Weights of a small mixture-of-experts language model, trained from scratch on English Wikipedia.
Experts: 64 experts in each of 12 layers, 160 tanh GELU neurons an expert, 3 picks a token, a sigmoid router.
Training: a variant of Adam for the experts, 410M tokens, 6255 steps.
Below are experts of layer 8 (counted from 0) of a mixture-of-experts language model. Rows are named router (the router's row for the expert), up (a neuron's input weights, with its number) and show model dimensions 0-63. Each number is 128 + 24 x the weight over its row's rms, rounded and kept within 0 to 255. Numbers have three digits each.
After each expert's rows: a language model's description of what the expert responds to. This comes from a sample of Wikipedia text that the model never trained on.

# expert 54
router:145088115130123133131123119144068145161128158118151115114114094105167147124118150095162127148130122127103112138135084135080133096131115196134162148119137154156128150137094122149108146109142151
up0:112081133141167106149147110179122135162125103108141135147108144095115092122115098128110130098118159113158149133151115121106129145158071142130128125205067112163119118153130126094116131106116123
Description: The ed ending of verbs and participles like foiled, diked, ribbed, plus closing parentheses, quotes, and was after names.

# expert 19
router:138150088120161122132117120145129140105111128100110160108124141120148155147131129133239122137130098116109122126125135152195134146123134159160119137127148116123094141141124138131138143133164086
up0:121129137120137133096131141118119120140135165130114135076171115156129118098141119123126149122188130183153151100112097129098155135142111117143165118141102091143141124137119127135152132132142167
Description: Pipe separators between table cells, especially after a name or number, plus closing brackets and semicolons, e.g. Meyer | South Africa.

# expert 24
router:134097102141148163108099102116112187122120126130120099127139140134154132129170143177091151125121141129137125117142099115130083145153134138140109157115140151115089131068132157175112209154107084
up0:138139133129118190071147157136047136119127140124155129111138114147143122128113152137090111127186136125126188093093119123160142135164080153104121121112120140143128114097118144158116130145086135
Description: Commas, "and", "or", "&" and semicolons joining names or places, as in "Earth and Planetary Science", "Gold Coast, Australia".

# expert 51
router:146182103156110105123103145141152159154127197107107052140111161092135157148150156098141118105136118106134099122133122178106125103134147160147061165117130092113118110122085148158162133109132121
up0:120149145140120148097133140137138108138141124092120078110119133128132144148168127119113165134128133125151148135130150175144148065137130117154129098137105178111099102114085088142142124123188127
Description: Short word pieces in the middle of names and words, such as Girls, Kerfeld and Femke, plus table pipes, spaces and digits.

# expert 20
router:162139102107152097118108117104157144096105152096103137098123148112148135159116148091194115145105084095101107125147129147113145153107150151109092135098160096121101157113110150162109169101124124
up0:154154143149123150099105180095127110106166139160119108165157117165123113109131120144100157126125123121164150088137112134102117099154092137121110164150107118105144144117149117141137059165114091
Description: Articles, auxiliaries and sentence-opening words such as the, was, been, will, It and After, plus some table pipes and number pieces.

# expert 12
router:122177092119125120168110134135130119110128113159098121168113169154194177127154148117121138159126108112129132133126147120095159116099131157071145111159175118106122075136167125120151149140116097
up0:075105132145124161096115101148132104161110120114121133129163120131130178129160075125124079118113122165153140097124151123149163114106142152118143113135137151125125078130135150113098105086139136
Description: Prepositions such as of, in, on, during and after, often right after a verb or noun, as in "published on", "resulted in"; also list-item hyphens.

# expert 5
router:119154112147151099175144166105118107143104126137100139119097099109095138127136123142133119177145155097119113128179112152121145156144120109129111154105169096091126130079098146120106130102171158
up0:128118143129160137138197134110112137130109156127138134118102082130111179120112086100131107115079138145167136183117106130143120095138090097108179160137135099139125128126150115105114099129128150
Description: Single consonant letters like c, t, g, m inside words or abbreviations, often after a capital or hyphen: PostS-c-ript, Ety-m-ology, units.

# expert 34
router:144135122117132117149106094155105144126151103127116172118119162127116128138111130125181138126145097138121127156145155105102089126151144097139134110157107136132119113111137178114139132156123129
up0:124107120156115105124136163149061131168123095142156130133104158139099141166166101114126107118120107117093085156120084125155134125126105121166148090134123142127112097163140116138123147150160142
Description: Common nouns right after the, a or his in prose, such as novel, film, album, government, school, temple.

# expert 45
router:089099098145166151123129165112155167106138148135116136163171107120103154132125096121100165147097115108136122147144120134144131131170143115067112123113142149119142133101147166153104151135095089
up0:112110137091077132114121108139109067123191119158136172150167099124084117166129056110149117108143149117116123100144093127099128112091106137119105123120131121132108142131128120122121083125122114
Description: Prepositions and small number words after verbs, such as in, of, by, for, two, several, plus colons after infobox field names.

# expert 63
router:165127125105136145105180144168107161130135155140160154112130121122145119142099176079118108148118117106110152105134139146141098159140109151110124107127159115111146153203113142120149147105095092
up0:111140162143096164125169141159096138145131120145128142116156122130147129089147144112100123147125148142167129087156128152159145130136114094201165126112134159096171158164102079118135093103183095
Description: Accented or non-English letter pieces within Spanish, Slavic and Nordic names, such as ñ, ø, š and ón, as in Peña and Edøy.

# expert 16
router:168151117140134121123107146110145138176119148174092133105116134095151124143162143125141115149143071125127120100130146124142166099103137135091126156123131078100108165090108157126088126117123148
up15:091150123175148121111126173106154101168111152148142124113124141141127135083154142117123124115208107157149134120092151096132109100168163137142169162135084109128106145127120124101128131170144149
Description: Month names in dates, often after a parenthesis or day number, such as April 18, (September 25, in May 1921.

# expert 0
router:137170107123138110140115136140137170116124125126113145104149133137124127155125148120242161141120106121098116148148147148164146151111149139101123119114149105112119140137111145158114118110140133
up14:150110143107137154112158137124123083127133128111142170187179171098107127155127164119123119120167193143117142148099138094147081141117148117102133139131122133161122111152133126102140105112137157
Description: Pipe separators in wiki tables of results, election votes and sports scores, plus semicolons, closing brackets and header dashes like ---|---.

# expert 18
router:151137108139131131072139144111152125130107097142118101121132099140157129134187122107116102126123139131076094136128137142119117150137119117135083128121130127129143129139144138142107113125144084
up0:112154128128160131113130108104119094132140106137183132150140112131139113138100154174122113130121138122115113150068093146157146121143126093150116149113099219150136104132134105115128121158148163
Description: Forms of be and have, modals and adverbs after the subject, as in was, is, been, would, also, not; also some clause commas.

# expert 60
router:131099112118127102106132136134139133200116110150080149118133092095136139145176128112153164179112163093129125126136104166127154121137120147109126133122109142178099171124137128132105108113104104
up0:149112162133130145140118105150146101132130131137149107214182135137133160085122109131139128149135140105154100193164152119120131065118107118093148134154103117161090105131140093120121111122121107
Description: Rare letters and capital abbreviations in names and tables, such as x in Nixon, Z, J, Q, ITA, MoD.

# expert 10
router:138118147151150149080117116127125154184108126141098141133141141113136123142169160105102132137142125117151101139090126120145102156132120151069094146077168126134134127110159115144109119127157087
up29:135137123127113142125158145106141141127168074142140118181128088110110077116108115177128112130080139149111116141101115113151137113150149106134088129138121114103195082135133132122155121114169081
Description: Bare space tokens before numbers in table cells and list values, plus taxonomy-box labels such as Phylum, Class, Family, Kingdom.

# expert 29
router:128152099135139071139115128127172114136101126137102130119130107138128155131118127105097154147129104133136126143104146150100143130118116114138148127148131135137124110150123167127104140137122131
up29:130175141073157132131147170145138141189098139120117083124091116151101110099107117145092171116126149146121113156108180107085139109132119099130191129130098095096140106152088126087130129114119155
Description: Bare spaces before numbers, hyphens inside compounds like three-dimensional, and prefixes re, un, de, dis, con starting words.

# expert 43
router:142124114122138114132100123106130164125131096074128149114109145113131117146127127118145112145131129113109166188148148149137129120110115119060119168146168118123116175124098156141127151113156088
up0:167119156149117114153166152122088106136155100124135124123117139090152093116131117164093132147112174115130116168136094121124103107118113105082118154192147136128137136144173142126140124178106120
Description: Opening or middle pieces of words and names, such as co, comp, ci, Vi, as in "E-mp-ty", "comp-el", "Ce-bu".